Experts of a small language model: 14 layers.
Below are experts of layer 7 (counted from 0) of a mixture-of-experts language model. Rows are named router (the router's row for the expert) and show model dimensions 0-255. Each number is 128 + 24 x the weight over its row's rms, rounded and kept within 0 to 255. Numbers have three digits each.
After each expert's rows: a language model's description of what the expert responds to. This comes from a sample of Wikipedia text that the model never trained on.

# expert 3
router:111115115135135144101134138086172137111090173111137095101152134115142129119156107125200144148130134102107146135136178084149099126109146126126065130104121112110103120095174107129187091107154144132153113135153120166124113120154114144088124103141125121125128145116156100136127147126122072110122178131147121138129099143151108120118136101125133110117129131050135145115069109118127101121091156163136123175123116124112160108117115118153123121141117079103107159116124124112147122139106106127125119115147122125127146140100117165138102109138086141195138140132142128122064127156076116120136123143159154133088129118105127217150088115160094109129158142088066142123102144135107113118097081133143123134115117139128093141113128084149147139129123121120098126107138137095163144125105145
It responds to: Word-final suffix pieces. Last piece of a word, especially plural s, y, ies, ment endings, plus common names and places like Smith, County, China.

# expert 10
router:122139147075166121155120156120107128123163122113135144122118130116102110106099102128121101158109127068121101132170114143150109141129139134114122083096119151189130125124175123133135137148107181124141125141139117137181138098090119114113150106094117130143128164156129077107177108124109139126116114131097118131136145094107121139150140139127095113138103112125100121136088113115099152125142121134129123115142131118115124140103118137141102119119143154167101069135147143130118122089132112112116121140097117146149149120098129121191120131137026072132111145114115129133183095193132120144123110134054142154104137115123126212136118147149109145135057156134099156096149113114144154132073100113131129126125132136111112130131117131122116078121103127139117150131130142116108099170112090
It responds to: Name joiners, name endings. Connectors joining paired names, like & and and in "Galileo & Martins" or "Law & Order", plus endings of foreign place names (Nicaragua, Marcoola).

# expert 63
router:146105134181146174139123105131132111139141114101133133113123146148140111115163128135125116008113153133135128131099098140090134113161168132123128156087107116089173107122073118145127138157149154133135125156131104142132110132113125126126118138116166125117124138127130073122119110146158114130164137144164128141102124125124140109139138100126138109133133134147118105115185124105147122119108155114129130128144130124109123129158152106139107148131136147144115255129109125120127114124104149113139150135131127117154154133118122128128143123113121113104148091126113152150105086089115130117144120119125103117167135097112128086128133144129131150121183115137108158141230150128149169135134162133127103107129150141131120130104130133133131120160103151107145127124141129127138111155100131
It responds to: Sentence-final periods, adjectives. Periods and commas ending sentences or citations, plus nationality adjective endings like Islamic, Indian, German, and ampersands.

# expert 52
router:110148116102130160136116102117136146141114114135138138106125136133149143116138110126103117106094137230148074104156122116136129119116180119099145178151090130183137140087082121151166112111115160109143125140148134106137151131045121103113108111121150141117133133131122133147072136120127089116202123100145122124111144112159123108109117093135148113117121105114134126121150139146135058153131133233153135125134146140136122119106123133083091133100130113146131150146132109141128125145132159150096136099122119109139130121119146171148103136137030162143122130150111135134133124185118123144127113133160109116153130126127155169116156140155143126127129139138106144117138085120145139140104091089116109104149150137097145123126139131123116151134134111144134113154066120134132109170120135
It responds to: Commas after phrases. Commas ending introductory or subordinate phrases, plus the and and starting new clauses, as in "In 2020, the".

# expert 1
router:080141123130127097127138089105129151147128131124142097096132130142127104135151138143142118144103144172159123126123118121135137137148116162159113111158131112059154116132129154156115127120117091137118148153146114081126132133174122149111140145158121139163149123117107197154108129154103130145128131126203132160139078131061120121109147129109138127135119087123111097132143146098137066142126098163139127116138114128146128112093121116149141143128106152106139176164095123141156136158121121121152083127131107104135118136167143105135106121121123163112145136150125110134161149191108114126141115117181135113110132153162141182151132143139177129163151184079053142133136163114131163114117147136126151133097097127097191114137135100148117132151153171135161105171145089108116158128124148
It responds to: Pronouns and word starts. Subject pronouns and short word-initial pieces, such as he, she, who, ch, h, plus spaces, line breaks and closing brackets.

# expert 30
router:103146154157139132103139124134146100136142137098133141090116102128146149126123131140099110120104111110143105124096141141129135127135130127139125113133120143087122160130110092107120134146125125126142156144119109106140114124191138121110108105193133137142140120117150155126080128178105108099178133143106144125097193124132146125125117139138116111126110117109143111128138146102141155102122125176132092141067110122124109129153139142121136150142093112138117143148152128158125117146124090110150111115128167152121132143122135154188056136122043135131157133140140123113100119225128193141131105143112141109140106076120149096105139153132122158148222118156119127124190090139116150151146208132105125143159115141127132129134132096107146146135155124148119108154127138123132125091112151
It responds to: Decimals, scores, syllable starts. Digits after a decimal point in sports percentages (.634), dashes in tennis scores, and opening syllables like Co-, pa-, sp-.

# expert 15
router:081151182085151164106124121153082098125132122142124132138148121114150108131170137136128103106149107094114112129101159076118133130147188146133119201122093140072128097138108109132113129139112124125150132122145140173147138155103161132119132120093108104116124108109136141156132082122145157165156133125125092152140143117181106144103114159153119135167123098094123128112131145147123211127097122169123104109106109155131125109099147129123116133068135116147128096121114172118148147146125120103149107148132134087128126134143087092113126138126152203157092135137113123170115132172106115135143115132094120122124134052129112179110140122143127112109147105117080142108099147113133104137122097114104148098159125135152107125104159121154118145137118104120142142100142104136102112131185158
It responds to: Word-initial fragments. First or early pieces of split words and names, often capital letters like F, Mar, Char, I; also under, over, un.

# expert 41
router:073133137128103178124146130152156062140108131088129122129136115104140130155097113142208149051144142140121128107118139081175115129145120134109150146136112180141114166059121143151190113109152142143130144138137098131112140151104128129116123107181138126133173122145117096132091134138116124118120157165071122132140151135160148141139119138153155125117133087079125122119093130130149120144091113118114127134146113101102121144123137134154128127134119096126142094141110120097093129132124175158111055099133150135165112118150137138164188130139085165138148133138121115144108118169113139143135138124139104139140130127116146221136141105126108080118133132118094127140132117128174143121145179107140122108143133133115100127124131135130129145107116054123114141142138139123141099123134133
It responds to: Number continuations. Number pieces after the first digits (0,000, 000, 56, 40), million/trillion, years like 2008 and decades, plus adverb endings -ly.

# expert 37
router:093138151086120131117124164151138130173121113113174112105135151120143142144095132124162109126094169142159111118105124120114116134155143129129145146126095136126109027093165080105141145125140157094134121133136127205129116126025125119098103126108123117128162110120144121120039143156157147111120148156096145147104140125123129101101127110134156128129091121114136111118094145114116129146128119164145121151165137143171126158143123151130127108132150104134127099148136114169112130114160134099118116133133153149131117147140110128108137122115134175131096090157124116156128103100136113143108137145119129113129101065132123194105143128167103113156105108104139116098181146150142174189077144132137155119153105140133110125146118110125103105142142104128129138134143130103135115106169125
It responds to: The and mid-word letters. Sentence-initial and mid-sentence the, blank table cells, and interior letters in long technical words, as in Conservation and immunodeficiency.

# expert 2
router:110105162105129216124108125119118110149111138129141111136130126147091137128104116148119107191106113130139132102135112118149147090134125171144140113129138126150142077156067154141100127135114094089119132141141149110141144125075142081112101136146135100123161141120117124139123101154136125124150148143232154145143134148097157125117132148115149116118119116126120121141149111131118097135141131205143126157107100152138132143130183135126133133109133144103111135115125098115123147117143115118097110119135099140123146125136122136226129098129143146149179097123126127126092150098131166155144105132103124129121141113160129108119151120126143136145169116069135129130081134128134113169228069142127145125131128118115129144096147132150153111145163156154126108115096140130139138149159145
It responds to: Mid-name syllable fragments. Short syllable pieces inside names and foreign words, often after pipes or hyphens, such as Ar-na-z, Ry-a-zan, Bulwer-L-y-tton.

# expert 18
router:066151128097139118145145101160148109129167158127111129146131123140116120132192144137112107117123150135109117154131108171122132097130077106126106088122143107156126000159139140133149142144145127103147116110122119171130147102114151112129121129121137130145152142111133135117121112123069106142111115112099118139120167109103114125118140144128126106129153146098132121127119162092095146138130095106142143147123121142118152112098136132118111134115137103126107114118116165128115130157130135122112136134132105162156140128142141122251083142107161196158113089135118109112113111160101152138124100147187100149126117082128118209143147139106085142113108133120104136101127132121151139136111094125122110125121143137103141138149143107131087139137115095135106148112132130109138147089128117
It responds to: Common first names, adjectives. Whole-word given names and title words like John, Michael, International, National, plus mid-word suffix pieces in names and lists.

# expert 5
router:114131149118135164145131120132149091157160119110111118112121126123101117176193130145083126147135157127123142151109097153182119136139088127098139113136144112023145141149126121134097133119154175145106132126139139123173153131117116109120137112121140106142130133126166061111183140143123137077125110111031103113090191147128129138112129143157114124123121145120094130123151122119124117175135079101159128122117117126118148107109157117111129134115147137171132109148117174134121120101119146146159112106115102119147157154147138142132133104119107153148146105137110107126139112143125129147172145153136142143150133074147142076097148159146102159144141145117115123108162180131134139126082164132111127119143146128126131111141129108104136083157122060133149102156135150112141132075138139
It responds to: Word-initial "In" fragments. Opening pieces of words, mainly In/in starting longer words (Innovation, Instructor, interstitial), plus win-, co-, Or-, hold, and the word "in".

# expert 40
router:129109117105127130113120122115154127132140137113144141072166145125118140113154105156152134138126147122110136108143116087127108107121143101156103114110114122151150200130097095127147152123105157118118146133141095171126132095159122121131125127073108129129139131131093200159187109139140118135116106103160126169139106143166105126137136133114140134148131115147126143122111139138129090162116154101117170091151099120147169164084167151144143133100117145132148103147132177135138099136112141141095085093109140111170128134079143110147089126150166067163126132122132143098159141101120130140118133145082131142147137068154129164104110170149099109152082102114124152103155096150133145132184144090084088098142119114085136134102121145114154122080131140155095129135130080089103126121139114
It responds to: Capital U, time units. Capital U as in U.S. or math U, units such as month, week and vote, and foreign-name pieces like Djimou.

# expert 24
router:116141119130129140133117092149118107153132099131122123102110104133114112131163124132154133130122125157115127131122112156107128112135170132133130072101163120144138150110140116125150108230148129111141131129141127150149121115121121119119102117115133107136123146146158086121176121152106121134182133135109166146116136135097112102098145108135143144155126106108142114113115109110142132118111143191115150161132118128153122152120152138146121104128126127127111180117158128255125122120141146143097144136110161127142124151126121104136068129124132138136089151129120122145129130135137154144130090118114122147115117146149128164123145155145119129111203152115125121028090200127110118155140115151143136115129144135111168138140132108091103155125144112137150116118122094129133112118159115
It responds to: Line ends, word-final pieces. Line breaks ending list items or paragraphs, and final letters of words such as the e in Cherokee, goalkeeper, plural s.

# expert 27
router:091137120124170149123120181118143145104127112134135121129145116117128123117081111122115128086148145168134124124135146136127105121110149170139125126177134140061153155137160136155156122151140137069157138142117133122119138108145153105121138104162156131115148130154155114137125129162106127132127125126175140153108128096129128126121114117119120126141141111140131087119138160076124123140138129162107161130114129138106144154117137089153130120127098165129132162141135115131109123102145123138083124141116065117148123143147139099097085148093057146126133136111088130133079144155125157115120112138134086154110113094165154224119123132127195117162018136077139169172092170117119143116132111156141154122149116156143144132127116159106159151137135169126110112126140126112149110136129124
It responds to: Punctuation and table markup. Commas, table pipes and dashed separator rows, line breaks in lists, and common nouns like people, city, West, York.

# expert 36
router:128116157116140113153111110147154081153104116122155155142124131124150122115167127137119133155129129188155126127138124105158121129134105087117116134186123139045121108098022128145164122121111136158110119141135109166119129126024112148116093140110139134115151153135141120128163126125115115130138145121168155137116095098146132117140098129161118121136125137121079123130108111115142000138106142140106127116122102146127142127135139138147126121113110046137135142121139127135097137119112117126146150138134105125128135133146120123152144127118132121142147104136118124126122095127109121114126124132180129173129128130144147131134134097111138118129113143114100114075123123146119134192170189121107146137130134157108123143128124143126151184122109178124127120143135110134105137122165130
It responds to: Foreign name pieces. Initial letters and fragments of non-English names and single variables, such as S in Sadda, X in Xiaoping, final k in Šibenik.

# expert 17
router:106138152099147131108142079128144179105114119111122127172125105129145109124117106118127084090134151157139117126168112125126128110126113190126158104122163158154136117138104123140098106162169119112081131136126107153125133127127134103149140152134116117135123147119099195164158126125160098120172143116089116112124097104178111134133119112121144129133140123134151140123114129108121143155115144171104138143122123124144103116116159153142124145128141169109106100110124154226112127144105142134137142127143158118126145148136123101053101155132123106106136163167127126154164115078165143131164098112112084120139138138132121148120145158143070123134125175089138112137152142106133149124076138127134114121130136136123133087107122122116085122125167143106128132131129113083122091240096104
It responds to: Line starts and punctuation. Line breaks, list dashes, table pipes and periods in lists, tables and taxonomy boxes, plus word-starting pieces in names (gr, gar, mer).

# expert 21
router:157118125127158133126129112121152180127114110131138122145102095122103133188107109162112144039121125130126099120132141159150089140119084148118097081113146143124116161137158092143134143212178116129146122141109144141098146100112133115108123137187144131144104122142140101173147150133104117101128118166151124121154137144135130125105140170128104122157110132124105135096138156124131105159107111141073150158124116126129121099130098126099133095095100145127125115159129111124111106127119149161088091123113151135096138117149106167149119127145141144134154115133132114114128129100141132133137109152133127097147130158117125035162123134132144113173082157129151108106095108130130124127207134112139136133126147127144185119090095146122093121162151196162141139143131110102117140089147105
It responds to: Mid-word pieces, symbols. Inner pieces after st or T, like ab in stability, plus percent signs, initials in acronyms, and Species headings.

# expert 61
router:114134171077128134138143120157137070112106147147128166229122132144143133098151122126118167091132126146138138126130112172127103100167097114110120107111122125096139177126069140103183124134110119125148107154111129154136131158085131104090096128211129096167137100124138133146138109168154137100141156134197166178116066117132110144147099133141112112123085120133103137124082146142118125159147110126131134125134141168129159135122122105119109110135086131111134131129155096120149112122129172136121113113115111126129153147133144120048098158117070139126109105133118149128124103155105149137138118123141162159127130114122124125134113141144132110139078119122121126061112113126125115125142101142133124116126155160120129151120127148114103109155161098135148116104149124116138130140107071
It responds to: Dates, won, line breaks. Month names and years in dates, the verb won in has won, and line breaks ending list or table rows.

# expert 60
router:164117158204137176136133136170129159146141156115159162110096141129136149132099104119117139119148160128107145106135119130124125124148086149123127146074130139146119092118030139138111154145117125113141148149115099068155160123133159099124103108076111105124143123150107101135119126128125126147132128119097128179122107100156122127143129182145167131130099116116135143111160098152107123119110123108112145099089139122133123184131146125144110132120160107156121106156130154114155132145103125126131130132123132135162138128128113109106151130125118059186114120148132104112111133144147126118141132161106102117158139146112133244096147117105126126135131112124128134142186105076122159129073089105138102121131119107128128149126129128117121071113137149122149110105146110107132117167106085
It responds to: Proper-name first words. Function words and first words of names in tables and prose, such as New in New York, the, No, plus semicolons in lists.

# expert 46
router:090130132127133107117110147139134169140134113154113147141084136150123095118115111144081133138110118109133119110107119104122119100145193094129153181110098169122129140133011095137105143123125233128116154120123128146125114109151120145150140126161132111141128146120152048132139105145132112131164121119119148149113107107174123109102124130104105131144140116155116114098146119106113080153140070176146130132148123122136144120123140118144111124121149168096111132144136122186133132128121159139109135117115137090119127125167135114074157104131133119153113150130121135124101113107110137126135137128144106147148106134139138219141150137121115144132124143097115123093186162099146120107130166130136182136118119149131155111130118133114111113104102195141148119145101105135111113121127135
It responds to: Section markers and punctuation. Structural tokens such as == in section headings, sentence-final periods, line breaks, and endings of taxonomy entries like Eukaryota.

# expert 16
router:126136146136142158151146181149164123130133115097156151069132133129121126125139123146131121137104146117156162122141121135116132104121086110118137148104147136069118135124199066120122129166149043116125132110124146160155151121139131134114103124174128110138136160154132145120127134126138094162116126144134145106121093148147115145118125149143145109162139110138094130127123114086119133147134108105129143135137115113141117158120149116133142120106131143155127153134116159103122144093126116115093111106139114126139143133117132135143138114113115110128145132132113122133154148155122129116108127135064040131156110131127130186090130107118137129117067148140135127165138150123147124122158154130146127110145151137134118126107099130101117124173119095146131115136110108144116138255174103
It responds to: Clause-opening function words. Function words opening a new clause or sentence in biographies and histories, such as The, After, which, was, while.

# expert 54
router:125120147141142108143142148114113110109125152109135135135111134119145110211077131111084120150140124126129113131132138106124138117131195104128103120102082144125129149082099142114133125124128177121131139112112117160141108126114135154120140141151139124128148133148137134115127135119117117156133156149158126137122136112108123115093123139135128127128133110117101122128132144133120109135116079140135147140121124122124150138119187146135146114122091093155129119139118124132123128135134129162039074137149160109117152125146126121135123104126092202138116137108129144138109117152118128127132119119128109144132149079141132214110099097133152090139082165088120168000133164127133216138123120105081125131142111149146141118141141090137099148132128119134115132136112135130124142145104128
It responds to: Prefix word starts. Opening prefix pieces of words after a space, such as tri- in tributaries, se- in seventh, semifinals, dis- in discusses.

# expert 12
router:062136123092119116145122140116146119142119105121128125185161158127132128137147103136136121186118082143118103143151121151147102141145083150135144087146127132104131065165088084154141103115108120159126138151124124165145105112121132117131127127217123124123146110130135139156147103159142146041143131111072105108124148125113119130103135125111121131139133114108108141131121138102111097161121104119136126131150123093144109114133171107107162100139152187128124179105153122100146110092116142142137146124121144136142135134186127107097104131142153148106124096110136137166139135147084179116125133139093161152133143141154134105124105140113160141141037155119143125159122134140146099144104135127099164147137119123136117146120109138138129110179121052121152122117109099099114117087129131
It responds to: Capitalized name beginnings. First capital letter or syllable of proper names and titles, such as Ro- in Rock, Roddenberry, P- in POR, Bri-.

# expert 56
router:116165113114136136155097051125137089124128099121125097149142137132143129109163121121161151043130113137128107097098121113114134129142100173134105116120126112175178135113128109164137140160114147129175113127151105161168147130076113136140090122087147116128142122157124100141073123107152120113102099142135160139110177121097131127108141146142117098173108102100137115137147085121132152135128154116108120101081131137136141144098132124110084135141123099119154127148142161174124129086144123126131120104133135127111124151104106135062119117108217162122105137099170121168157110109100122144116120143154080128162124123120153093097145182134099162137151144146108117135143074096158134150143168115121091123129132136106140112101101138115128103124119124136159134153112135115103120121163109
It responds to: Apostrophes and suffixes. Possessive apostrophes after names like Bahrain's, St Celynnin's, and noun-forming endings such as -ance, -ence, -ment, -ing.

# expert 49
router:114122150094139173129128147144116141175121130142138142132158129107127143115131115110102095147149118123126116130153105159097135132155164119110129195152131131203132160127074117152117116128133163113130136152121142163115131123086157113138137154117115137121134116124140098124198092133128108127125161151126158180117158111110130100117172133127133095103111114077103128118110120108137100144139114119126130116147142112116142108153186103121110136100134017101133117122132129107138122089145157134119136144118104109134130119122126142101085141105088105128125098147129136137136096202139143147153144127130132138161136185121099188129097129129132164180144109142095126146146144149127141140094104137100162118113157126131140115087102108101104093117171174111117146127096156111121128066118117
It responds to: Foreign name syllables. Syllables inside foreign or transliterated names, often K, Ku, Ya, Sha, as in Yamato, Klenovica, and Ratnakaram.

# expert 39
router:138152134164110169122131090131147093144143134109159120098122108150111119150123107118132139164122111091110121144141105110167119107125170107133142120129109126094103060099116128107157112128159146091146115153099123131108177139148171115134103128204147132143130140144123147141164137144119123161137119155054114154106167134133142122125128124126123150150119120110106105117084123113098145131118112166147108131150122141144134153109131132145123118124105126136125115150138156127126145129122126145099142143136169123146144096127136122225128131142097167144139112098114118121098116134112102131147147152151101185096145085124138110148157129143121124121102108068082152088134229119128139110107047119125117113148131140098136133110098140116135132119113073119133141173133123128103148191127118
It responds to: Numbers in dates, tables. Numerals after pipes, commas or month names, such as 12, 13, 17 in dates, scores, rankings and population tables.

# expert 53
router:103139135141121110159137168117135146131161114121140064093090139138101131144182123142085099106138164151139150107144133143107124150096112153112109110176134151137144199124180150117130120140113168146093113147126149091126157132161135147145129125110131127135127156128119160152087114137120125136135124099069126133122112149108122126085156144112188114129118130119142121137173148093091139109127121129129152098134136123140151110121133112140125121130140119122138144122138143131104113138192166117128115142130087142115118150128133124057091113104127135113109152163138132150093133167123140139139127159094137136137130135181149103152149143112107150119055125033125119102167096097132109118085174103097185114117114104140172155151122122134155139121140093127160110155111101126127100086124123
It responds to: Word-opening syllables. First pieces of capitalized or common words (Do, Di, Jo, Ch, cl, de) and suffix-like middle pieces, across all kinds of text.

# expert 38
router:089127140141120115154127107131137144115116152160117127129150133120129095120075131141113134115138137115105117125156106152151111140123065066126121146117114145080121135097175124144137107121151128137132138135115138161128121088086149148158146154118128109152146108152153131141113123132107123123157126140162103125118054132120153109147138127117135119129121142074110129147101126131113141143102112130093140138117137125101132093107135102121120118120128155159106087161104108176134128172122151140128123118094095114135127140147126090062193135106163133114083085115112093141192156170108130128112141128128127168127107151114124192164107158138092131134164115096157141061141161089154189147100100128129095113132104121144093105142134169136152141127132222148128143118122131132146132151119116
It responds to: Inflection suffixes. Suffixes ed and ing completing verbs like work-ing, feel-ing, appear-ed, plus words such as one, known, north, an.

# expert 32
router:099134123125136173117114166132147146130125126113136121021118112148124158169135102112176118159120141112136144139110108149148151147110172119114152118124131137129179183131138142126121109114138130106135117145105145131145152112126139105114134149184141121141153110117133150121091110114125120167152112133206130140096112135146105123132123097132152146111138122089129118120144144139159153139114143125165133128135102152158113119113109108120134129106180108115102141146121109132108094105159158150135104109112125144161148156118116127115126103120155125127125115155109117124123101147107133168145118120051136118147102164132128253116146119155133107145167141169208162139137135113129127128098198098121155115120122120139138143135103136111128114100111190134153106133150135118113123132098129
It responds to: Verbs before suffixes. Verb stems about to take a suffix, especially "make" in "makes", also develop(er), house(holder), bel-ong-s, min-im-al.

# expert 20
router:133129140138124107142155148113222073114126149124163120167112126113124126135069142140151133104123136118140128147095145146138099132134178132129111137113110152130137142134127094126156094138119091102149128083141101159110110136138125131112141131198132106139140136092142131130136138123128119122128115098126106097133163119152126113119169121188120115090108092069111103135101120139164123109118132178155149160153128125140121097133112127091121138125111154120090158125131118136119097114105122122097138104133096104163149170132098160143141131140156159129103098135114148104137152138099118094114146115130130148101130093107116022120094123142108128132235130082131142097095192108123125140149144105112136157111137130129100147157143130155140120150129114136150111119117135121155104130156111
It responds to: Mid-word name pieces. Word-internal pieces within names and non-English text such as Pa-ni-co, St-able, co-l-or, plus nouns like head, lead, law.

# expert 13
router:124134135087158130115119103162137079119149106142113091126148098115119149130095099112111113180120133174132103112144143121100124158159129041113167181114107147153111093094152148150118105142105163091120144132109106103149128126156140119151124141096101154142115126152138143147136120110095102147144117139086124127126074128124120116130132155147111117140132101162117148139134115134110084109128161123082138131131125115112152115118142119088111120098116131125137099129121128111129121151121105122135131127143137122124108130103121094082111121156097125101107109131129136115183122115144144127197104143115079109117125124118119091151144177121152138139249120158123124089176140135118148093087121107088105105126139124142138105123129163132060108122148195143140124153126137134102096113142115
It responds to: Articles and phrase heads. Articles, possessives and opening brackets beginning a noun phrase after a verb or preposition, such as a, his, and ( before country codes.

# expert 62
router:125161123141124155109129095091160138110126149113145144070118116143160111187187120129165095039124127150131109099139110142069113113107115142116130086084118133124151136112121090148174138129153123114119147129142109131115140128106141144113120113060137125116133176129109122130114116147122126100121126130197145110120077142158134114107144123143152130147136140095131110086101137148116099112107123112157104125143127158108145147150139141116124119105137064132121146112125145132141138130116122127106101128100118125134141128149132134084128109150153214127132062117119116118152063082149124127140148151154098146195135142133122140121139089114124117151199121121129116116143135113127118144155155131131166111112131122124105112088113115142080176121128143119160133145110131137085143144172143
It responds to: Capital initials. Capital letters or initial pieces starting names and words, like Ma-j-or, V-ince, G-reek, j-ockeys, especially after "the" or "of".

# expert 50
router:108147110158125143128103118098137121166129107114138072129108112108131152152126115156138155102102141098136144134163108133108110097127058087132153112111149105095152072111105137133164119143146115146123119150145125133152135136092141129125151127163143114143141151123176111100157111157139117141120116160056138143081135123068129121160126161134105116126124109113133131118122108121142153151107090160125117111162115142123124139135165092166117115132214093123157197131136146095113143144151099125132151116143108118132112138112106158135155145108203080123102132133143104125122132106111163113145120137084106129118105152119147140096100117133123149148142128131143120060127142110134106105055149094103140123134122143139132140110132106131107108152090134147135115131134098145087122122209097
It responds to: Stats table separators. Pipes and slashes separating numbers in sports and election stat tables, such as Plus/minus, career totals, vote counts.

# expert 43
router:145135127098174134129112131148161110107133125127159110112128103140145162137188134129132109202117149120122128121144115167100138121158140170096125170205118184134166091104120138139161123123147060125138148127110137103126146099117126098152138126177145117151128115127169080112063097107101121099110102157091102139095140126122141113116136131145141143133125140141110146095105128111142106121103123103117126143166112143146158125103114090135127117131094083112124145135128109157104148095157149145096144103124147127106131159132124105161070084107121179127097114135146130158126146059137120109121100167141067125136122107133144176113129128126136124158181144157058127095175124140113133122139103119117146129135140139134152103127137109092114155138120135147113130147141129136099146105157138
It responds to: Prepositions in biographies. In, by, the and his in biographical narrative, especially in before death or birth places, as in died 1966 in Los Angeles.

# expert 0
router:109126138169108162157127103139117091138115124098180113184144116131139114160106091127153134101130143141111125096115136118175132149099147120103142145150111101117111155151091083139133087116140109141118107141151158083129161072137146138094151135108153123133124142136135141148147126127124130112087161147085178113148142138183156123116153104144110122139130113137113121144116123124113091141146117117144133134108144146168105129162125097124142153074090018116127082108133111087124125156108138139106147098140105098135147113131149194100127128138139183151113088133128142121117106114121088137137123114094126161153101157132144076123117126145113123155088110118120117080091120132132125125131098148107118077156108148097154114107111141111118136162098156153118109116164146122123104101172158
It responds to: General catch-all tokens. Broad mix of ordinary prose and table tokens, strongest on "In-do" word pieces and list words like including, such, like.

# expert 58
router:128119128118143154166122108152151090151089148117161090111116108126127123160068099132132107144122152139134109112147129149159128101134153150112127106119130117150156127107085103144147105153158105140138145137112132092129140106092113120125134125192141111112113143143109121168100121177136149136134130173068135098104082126081146120121161121126137122148095155095119128083146128116155090143116182081113133125213109118139121133152109119125141124145143123137142132119155134143134120131109112153112107146123062109164153108130131130134113139133160116143108109133117097147164131141104125113102133148147079129148103138179132255130133117110126123122139155134049122115133112109140135109117107141128148093117130142131128131136127149126135116139143107134125109124124165131116124173108139
It responds to: Name starts and suffixes. Capitals and endings in names, credits and tables, like Studios, Rosids, dragonet, country codes (BEL), and time decimals.

# expert 44
router:130158111109128140132110171134137078107127143105133123190116117133107122119120138134177138129109135117161118123139103136168113109129165149156138057140123128063133166134150088153107104140157122120120113135106122143123120140146144139082114102255136128128146154133116115140130100158129118094110115138076134099116147142114091110088137143130130139158117118120131122112100100135121109118139152203151113154198132118114136133119138136108137134135111127111091144106155087127149125121113112144111131115114120134142126161138130162160120136105137209140134114140140113141033097124129152144101114110118080164116126196142146136133165126114108123120077109117120144132103105108163111134122120120115126132135153127120108118122117137119144106127136151113117128157093140130153101101124135
It responds to: Sports league names. League, Cup, Club, Championship in sports competition names, table pipes, and capital-letter starts like C-anadian, K.

# expert 31
router:084146155123160157108116067143129090148145113134115099159096126124093127143078139146123117154153174113133107124121123150073112131132163108104121108150106149146120054141139134122153123143135152143127117137148143106142144152139148104124106123204137132135104142113125104121144138164103129126187127127118120123096141136127113144087168143157151129148142136108110136101116115117121135133105129211132106125158154147139122126134157129136133133138101087153115141112124134175124131112155127126133083154116167143126121138119142144120126111121163145145101118131094090140141080166135115125115106130174133097160123120148129094118111142141113135126255157156139150131133120124113148140069094130119128141150119145112101135144128106088130155128140092150137102126117130106130131134154136
It responds to: Lowercase word-initial fragments. Opening letters or syllables of a word cut into pieces, often f, c, fa, vi, as in flavours, facility, vineyards.

# expert 28
router:105176132134151160127137167144131087157132120131175140102133129110133117175163148139127113083136143144118114122149123107182108150135162067099129145143123144010155018104093171116141144108130068132130138145125118154141161121149135118103140113107159118132137107134123147131104091120146081136134116122147115150124168122140124134148103117173160138147127115120114104106115131142107108155139077163138140141126126167137133162117123130151151103081119141154138103137140124144117124131140133127106121101120104114116120132138099160144132120109104087163134114108110131123087139131129171150134130138130131161132131195106113167106132158140161122118089139143170125141177163107156129110128132096108154114136140114134152117116127141148157149148142084144136126129117145099124173127119103
It responds to: Mid-word pieces, year digits. Inner pieces of ordinary words (un-mar-ried, in-di-viduals) and the 19 beginning four-digit years such as 1983 and 1953.

# expert 42
router:155132117130122113130128132144128154142115149121121129108129110130125133153121139119156119144119111138118140120111137180120104137130140120137102122127129129121110067112072113139159146144204145107160132131102122137162126118213136122109134135145114141138149132160121153159114122183091123157124131131133107136131103137127132116108119121117160097107121116130127112139107142123083196111139133243142143151151109144118126134115106157140148136119145090125124100125144107134145108139142102133099123125124105125150118096156115182041106093114091128135080151137112146144091153156109143151148119131152130179133120130146131148112128162143116134140035144114144124109108205123143144102126141145125123123126141116143173102125157092105116144141164060149128106155136139119118122115135118
It responds to: Numbers in tables. Multi-digit numbers inside table cells and dates, like vote counts 93,939, scores 117–121, years 1993, plus table line breaks.